Below are experts of layer 9 (counted from 0) of a mixture-of-experts language model. Rows are named router (the router's row for the expert), down (a neuron's output weights, with its number) and show model dimensions 0-55. Each number is 128 + 32 x the weight over its row's rms, rounded and kept within 0 to 255. Numbers have three digits each.
Before each expert's rows: a language model's description of what the expert responds to. This comes from a sample of Wikipedia text that the model never trained on.

# expert 10
What it handles: Table cell separators. Pipe separators between cells in wiki tables, especially after a team or name cell, plus colons, semicolons and dashes in lists.
router:146168175150176094167153103129123086146151120152107202108094146105153148181125134114153163156186105120214079135161168097101087160145147083118149134117110164118138083171
down0:152159163136181125091095130085131129144109119157134139126196140150141096128053178092089136162135137122128071159084153098133115107095136080139125129133097113089173167148
down1:229081145118135086139099140168122117140129135108123136179147131118109102132117138040156139105193119122084099161164122132158131094156150164174080118147120107137122091164
down2:060158138116126190150134148149095174141119198107178116101147127116124120121174140203084133151161157100162152128086095122164124160125121112144164165182127093129104143157
down3:101044155157092125116095116127151075071179138103082118145172162135161081140176072026145163134133125083139052190087139099164118124138050131139158106071149136097111069101
down4:094110142133108139077086189172080109115135114139102117092174177126110144198146120102181146137131122082114122082157199142204146148136131172183162124104119119160087152126
down5:132137149142152153119135127106145086160135120107133115107078092152093124165144182127113163123139128118163123081102118139191199116174104156153131106138144104111113155157
down6:067135104076154081154150121152155095104156149103147136169143101182126141137137113052149106099108115133085145121116104068178127080121164134163132174100140190156073134052
down7:140173095146150151138152130113157191097139160126131174120112064053144120145120142149161084169089178081175109085114092099114124157123091150043100095133116114140147117165
down8:191152151156124094108112166091125127145123067135143151092141123126156104085146116134149151161072087093122109065120089129173141145188132134114082114161112148113140141168
down9:140094107143144194160153153079171123158092117105097147070131126043125135116166082146110137165064078143116093118113080119147186131136147110132165128166150085129114107148
down10:125213091119092100113116121177129123133108061109151135148126157128161140073120147066188082164152164152128095166111192079197104143171126133161141126067176194116114105095
down11:193140066100137149150165092092106119170142116149123121116136081113109163133128119226045128098127135078155110120117213158160186128122114104164174150150092071166147126148
down12:109120101135134126110068171118139190091140142140138123073078154189090068166161145064116150108170106109099081109086118106104134165103100112186084107122135154180075108152
down13:107082067158090050118102092094101116152121147163148172110150152143137102164128182138140117149157103131119103083080128119146130095113189107130129103138119142139161074159
down14:160112134099137169127113092135114070092115156186147116121135095137112076150187183087116138139106145118169197103192166143179163076151122084108122139130189117157114135100
down15:108167107114231083150131107145163118119181055157110136126100105119158168209101142078153100126169099031118094110149091166120113142080086199067117158078143142150125109123
down16:109122122144165169154167144062160155124153135098116183126110124109141177135173181232099163122127179102136170127134138152138116164137096103137144092153073081142145121213
down17:114127126066181141127163065129097136103069128143133146127217126108153103147104113142105072154098107177114149139109100092160152135069159137177125139123133110076111134108
down18:127038132162156100137162137096146121116083126089090089096118133139157150151108079058075131129116137042080165079074109117129121128187151107147111093135093092102137154119
down19:116126116126117138141165136121097120182128026148087127118172084103127152128097165203084130038146166129068166110150098092102138140153103166112130139121149088106065118119
down20:073166161134178121102093115166111209113145127123155136158151111089146154138095137147175121104154066145174136200157123139145105109115183116105144110138129140138141134037
down21:152158092095164128131130120168132135093139142084124146084151160195138128139152145171191131154215114090129096087088107174142085101145117209111146138140098166120099092135
down22:090122131123139126122170153103138133132159132152101105119150107148147142175092126132122142198140135118129072116082120181097148178083137139091111176163094163134154131114
down23:128141105127126098109066139110187132178117098143103103144161158040140057155122100212058131124152130203130153137151098139167132156175158219124111190134157164120098109194
down24:144072135195199181123162109114075135133127108105089172191134108096151117128117124000187121079154119159091081151087148142106021147106129126084178121124148172134102115136
down25:098152143186172108080156111113091135170091132095098176121104091055092135121110125077087135207138161079094156134121125135120115097078062131087161151093070133152134107144
down26:160119142139117059120090106150110087124091097161145091163120103124143132094163129159100109123077161193132110139158133102084156139155134073156115128066152146121098077106
down27:082099190177124145055095175096107160131122126164165111072109111156083109161093150146095080065131117131173079058098134182119102165066110148151125122157120179117158154169
down28:104102122109124117156119119137126147140121144179132153123120121132082083172115139077168145146086145132148154097128163085190188132179108084153100072153136143112150098186
down29:138055105146163118083206124077167169148084153142086150105130117139116165109140169113148120157141174059090143072178077143119132124135119131126095149169118093113135131118
down30:099105144127090127146127111093136180112096107145185159128145124087146146120109150159116101124126129117090112138137093069073166132170171145136141142184137087118117143121
down31:150110101158065162132139130199185112139111150108176096131141081121136130117115109195100108146135182151140087118155118186080127161137122071055143090107129153176128164146
down32:105163110175137136168142125099114224112115122111112124098138083141090123177140129161104118095197181208107140121101124100116107104118166130124113145112178147095126095067
down33:162115099106077139116130140136104077067116144118122177093126085137123095124110166090151103113119114118123138132079121115161136167159101104116110144139075123145104080137
down34:121112089122114079096105088093116075056148164126144154084143166136119097121097094116144143080151092102133188113139140112138134092110109146152134100126081111178175132184
down35:108089122131121113085104188127095136080118138164092138074125206069124131155100158136109138087187132067097082155065104105180126114110138212110121115143140064116152118124
down36:193116150137111129148110120129124130097145161165177140072138140077141124113115140132141111114161177062117135117114178133125109121096131148143121169193156157124095068169
down37:070043129139168034108171142200156109149138134115177126170143102099099107196172205089070129142127120140143147148179112116118114155155205179174155095100136158148162132092
down38:120074120139078083185115169159148047099136111087141160180171121118117186121127108118125146127164132127176122138177158111226171146186144128163068132087080095138093068118
down39:072147124126157121066190219147083121089177138118103146077106091156108111118171118039120194157155127143160102145170132108145093128126088154089105128144115136165151073091
down40:129172119112135149132119138041092108091135097124116115082136143120148131172058132074126134161144096096150058138151189151158153149108114143049128094095119135127195138095
down41:101093124140112136151171091170076080122072142173155115087131093077099101109187126072087121177120094117154179167077149119134118075124137092122109091164141082103150131144
down42:082123144205149107104148102090151156074142185186089136139107167128143164122146047147113110141133146117161123052135141192124083154144137130154118112170110098119125101173
down43:137163131091121104111192140122181158076062138123098123115180062110148072063064132062137135140177138158115128151132082113084114116112140119111130087168125140126118164103
down44:152132111136139159106145110125114097140102107176112120127110157101145138145165146137162096121152148109191135072158117172117065120154070110188120108136096106155087050169
down45:112173167119115122072092099061170103139158148166163131084113124216148120182156192127140120136133115128089110093167226116128110148083073111111170126068154146112168125105
down46:116099097139118141131144160143111126163130152135080134076109173195127127194127163131083124155108092094151120095124199136086100163146103170114086140136147159116130166144
down47:142141112105111165152080148142086140150137121187114102125117146122118129125116142187076100118206119161116143147101104159128145127156103094123139107176150114195197177170
down48:123104155129120121105170152069069137099118177141075128133129096105092113124109091082144135197165111135184110151140111146143121105126182148096126092193124114176085166188
down49:144145089136075132071141139091150146106138141164128160112128159147116111143119134148153123116109134079146173114144172186155094136095128096113105127169037098091150098158
down50:124131088126173161148146127125120107103097145121145123156201049099076115126103134127067046166062116135152166208070128072174154126117170107189130124085150110049156118111
down51:124085070099148158123158097094108135106192183158119140078164123139117133184097169122185155121135080143109115078083099086173161121163120091131152117121097110090117122168
down52:096112141113127166108168126107069118123123100131123130123156061200081088124146127052156067164114079082123117117124112113122048067162178132132148185091092145106161154161
down53:097096121134194130097118084166056103144123179156115152137102149115153025137145188004096153144117118126129131109100135128189109160085107132112158156191082071186123111152
down54:119075142123127127142183117080098092082121113129102157097123147180164140148147091135120138041177120080085164094134105111169158139206111177083170063207057070145101117159
down55:122172114193099146121163124152121172179101166194113105114181109138173108125119175120090139140155197103148087163136115083130110150110120078174122110153139189148102163144
down56:133154133152132092123126146131123134102117177129091134116119094130072129143122117155121116129098090175112159117072170119107110125162164100124172075099117139152189115116
down57:152095029094141095111114109130148115126121091136090163145149174163151104167122174062154146135127073081128123164194107130077112131159127181157118207121110146131141032115
down58:136087155122087132157106072168135119122111142124098124090142092116102091094211101123094072162144085082113146133098056116185101086149113132040066077151137131118178160123
down59:146173133073072107078124099203152173147152081140124164173127134152134113162094092090145146162156161168137116147085097093157091080157158136110153153131102140132167150167
down60:139109111131070088094137165114111098138158164136109123082068121136144135142178163152122146160107107133161135041072108135166172163109140086138121086187088112120124134167
down61:137079098115113113166186124100076141089128146119110158053158152118122097153115096128157125156065135099123144090102115074122154132134129091148191134140191127119104150135
down62:155112115197126069102141084130114134138091084132115127107119097067128119154211132054100064150168112122139042104166090184074153127117054190087117138065116114114145092138
down63:120115144115085135078113185120112121098112140121079150119095100083107147200099109128176145114088107054107119130083122126169105186071131136082153139109064096106124135140
down64:137140093157190078083197158134152112063057111144110135170122135144118149112126134128128136115102148155131166099124098092141050146164102112110096162203129067143116088122
down65:088081153160115155076174163125116146112070131114148162136160157117072151130125157158100151104158088130120148107096092137167149178137071142162118083189129100090078138137
down66:092106111144084102112117144140175097168133155097094108154153180167137142128113183243118062130109122079150092081155118149124136092097130061104193183134106149153183188121
down67:101116117141139134120152117111125078118121092119067163109181137117214097145140130028167104117169128067110132143140146171156087167123119150144139090187089103127122139086
down68:154105112200167102091163090178132127103131164154094109110152119156103162159113161147131177133162119077166119111088185107148103137139109113124144024195090082123153106163
down69:129081141110117155103092151138076104092124140108083201084120118150068124069096079026126131121140069083134161109162157167153148080117139181136139169187129087169104124110
down70:051147120155177129125196149159095086151052141121112132142071076097095158111122129052125131182113181098118139152090177134142134143095110133136132109103086195135140122136
down71:142189124116135069101126124141169153141152191189091174162051164159102122169118152152096139141156168083101124050138175136123098101134135136102178163150141083075200138132
down72:142099130155148107175109097139107029082107161135122117115111135086160090177179176020148134150159126129106147198066102129154097134103139174121099085113096130112148111111
down73:136193070105086166149116117129131128094141113084161080085111163132152077072098123152197119093150130185179117101205107123117163125141149093090140121140119097043163116092
down74:137162115087179081062111137127065087075111148085171158054139165088138092132163121099110152164166123096111150154156116100114144152095135126139134122183111087158100082153
down75:067125114144115093179118080131107089171158139150131115112177133080133172134106137187190115099166126071151119120158150125114172167112124109121101094148137141148158180123
down76:140155149101131139133125125095117131105100091146097146085142153163176151117157142103126172108139135082109141127137130146160146124126105214053093103081156169093160087080
down77:120162146075110130128087138155128109151137132098156097137124194116175136078197146127125125160118167140101161166130074131128179147156115091158150125121068126165045169112
down78:071115090083095154099139091196085141095150108158158144094106147138116110148109120111073193072164147106138103099123145059119142180120168131123121131121106109125160129147
down79:137099138104132098097102097143127121103122104167124095070160143139135098158139116134123160180160106108080080148086120079154146148151099139126167087159138038113109106107
down80:109110090077144110166144121169169149113186107204114130120137172101132132137135158113105162117118155121159158155149151158139185147151122107112118081131198039144139082142
down81:103133120137097116133112120156134071179146109113116135072156153137173103147075136109120161146168173141139053087149127103091109210088136129126127166138180178124140158171
down82:076160092080124126129159098108078152105197178180139200079135137148130168066105193138104142117148128148118141133107100089108177152108093054141127159149137138090108153159
down83:083142166181130156131165178145139099120162095091167089148179143080187137127209167150130136100135138155204202121123094075214152182145092096137090150141141138089113111183
down84:129160113100154109129067118141125130094127105105087193104112137164164158093127086096139187183184197156066133168091132054094115176139192122130108173127095150128115167112
down85:165151142168136120121185146111148148095151137088090107158152142080092136139125133000127128134133163068085136161108089100199126119137151111116098100119131168136112125155
down86:122146097147202140150079116128131119122154154140127136100115163115122189144118166037134119114162149117137130167131183076136152116203170135083090143118131075130166038157
down87:146111115186102120164145116145140174149124117111108145174160143100138154114150155183111184083121120106125153164147084192114122179121132127099153136118180106130057108088
down88:023077152125062103063118123158101125073117178149124142164151157163149114111158125135125091125090109145083171095130159117188089159145121139113164169169097164109149197187
down89:145159138097074146182101087116100147084143124120169172106117159161182134139078128106128109054136091162180174102156177091129094151141083137163205150134090100098154130208
down90:122148111092229098151104133179126053129137104117162134134131087125132155151106099048168105105128175145115181148109095090072060132208109042158114162136096157094230117125
down91:116208095084192164119162126103108171119143170147151156170142102139196127103128086173146147170128161158144120134157145131102149148104162107094121140124128128136140189117
down92:116173094165172176135118158156133124105141156158165084159111165097105132202067136023122112143107172156138110140092094095071164149199156093186092087166138180068107114132
down93:065110117165136088068168127119120096093107097096109157130119183067108115105129121140105103105215117105074139096101125121164104170165119189088118101196125131166131090167
down94:153103142129113110112155132091154119085167150130140103177133120141118114060146141031168105147156183097118147137127058137088171094175185127152100145161119136123134067133
down95:113122124121120089121141110104118121157140077147135127118107167109160129094127119223101133189121122114147135076118187192116155176131089106153096097119187097170122115172
down96:206123148100099117062123159118159133160079088104141168135180141162083113079059130149150153102172149155147110134125073121157132162134154133089104158143126103098092165164
down97:108108112143071064151066137146135106108077096152120123153125186143167082173146113128090113107163121077141085055168160129063204072129122127133137076098156158173141116122
down98:120103115165099140181104162120196131111076162127112119093121113156214138115140091153080186099117116103132153132146125131156120149040118126060134075112046127105147135106
down99:075206094129092126176146199127108149117109143065078169128106128175091132164099146111142131149131155158127017164149154109097130132125077130092095074137171107133149109102
down100:138153149123150117161119132169135134120149091175172156137146133119131182133139096041157172164138111134153130158180125132109104154139133110165148143106130171078133111151
down101:193091113166093125144149086114115098153137089160169092120130087092176109140062157177089108101080109085222188100166069120126121127159104138110134170189157125136110169127
down102:123156104106129114164156125108110171149132110112118178078181054106148156097118123114150061146068135138142139116093100077180144127133117157115132149173132169141141142114
down103:151120192129096101126120140101108125142129107128122132072110134035185147159106123115110185107132164111106163147154106176183104101114108146156117103151122129137107125181
down104:112152143124158111093166095036127170160134168156137174097172105156126118137106143153118104160155198072152126132125096139134157147082081109163132096177096057125020170139
down105:131154151154150146118195153103122191152075100119150165129144099151159083118117126191043105150113102065154217121172093119154145113130173183098113103163092181183123108120
down106:042121190097065060103086122147109107153147120167117191120096159111095175114134129101101139145127154020118091035120132093185096138144145197181132103161156077161119037125
down107:138096149155077178145057140060064115149125136115090151131142106114129111128101165217142105136067073178120111157144181141116079119078124043157177113133122136159095140118
down108:128027187164106122148134076111122092116141149094124111168142136162221171158178205008175143131110111164076105196134143117144066152148129136151081095124142118137152105079
down109:191090198143110167140136109073095104102110102138136134169143105126166111129101113130145145106144148057150146135163149185098076085118126162159114074130094176112136107148
down110:090162127124149063147128103168194129086158104178115119090194195129049124133085153100148135125145133076132110092113173126109139148207098114192139133155147134162155125164
down111:133147116126100140162115141158101118068150181154207150075141117117105102172135110118123148101159156072104147144125150121116140082155123117104124104141095093139150141137
down112:135063156126133151112133137117112087096132084096090115129187119081170138101132185000150181118135126133117115227181100129170101154181135124088079106101121082146061125150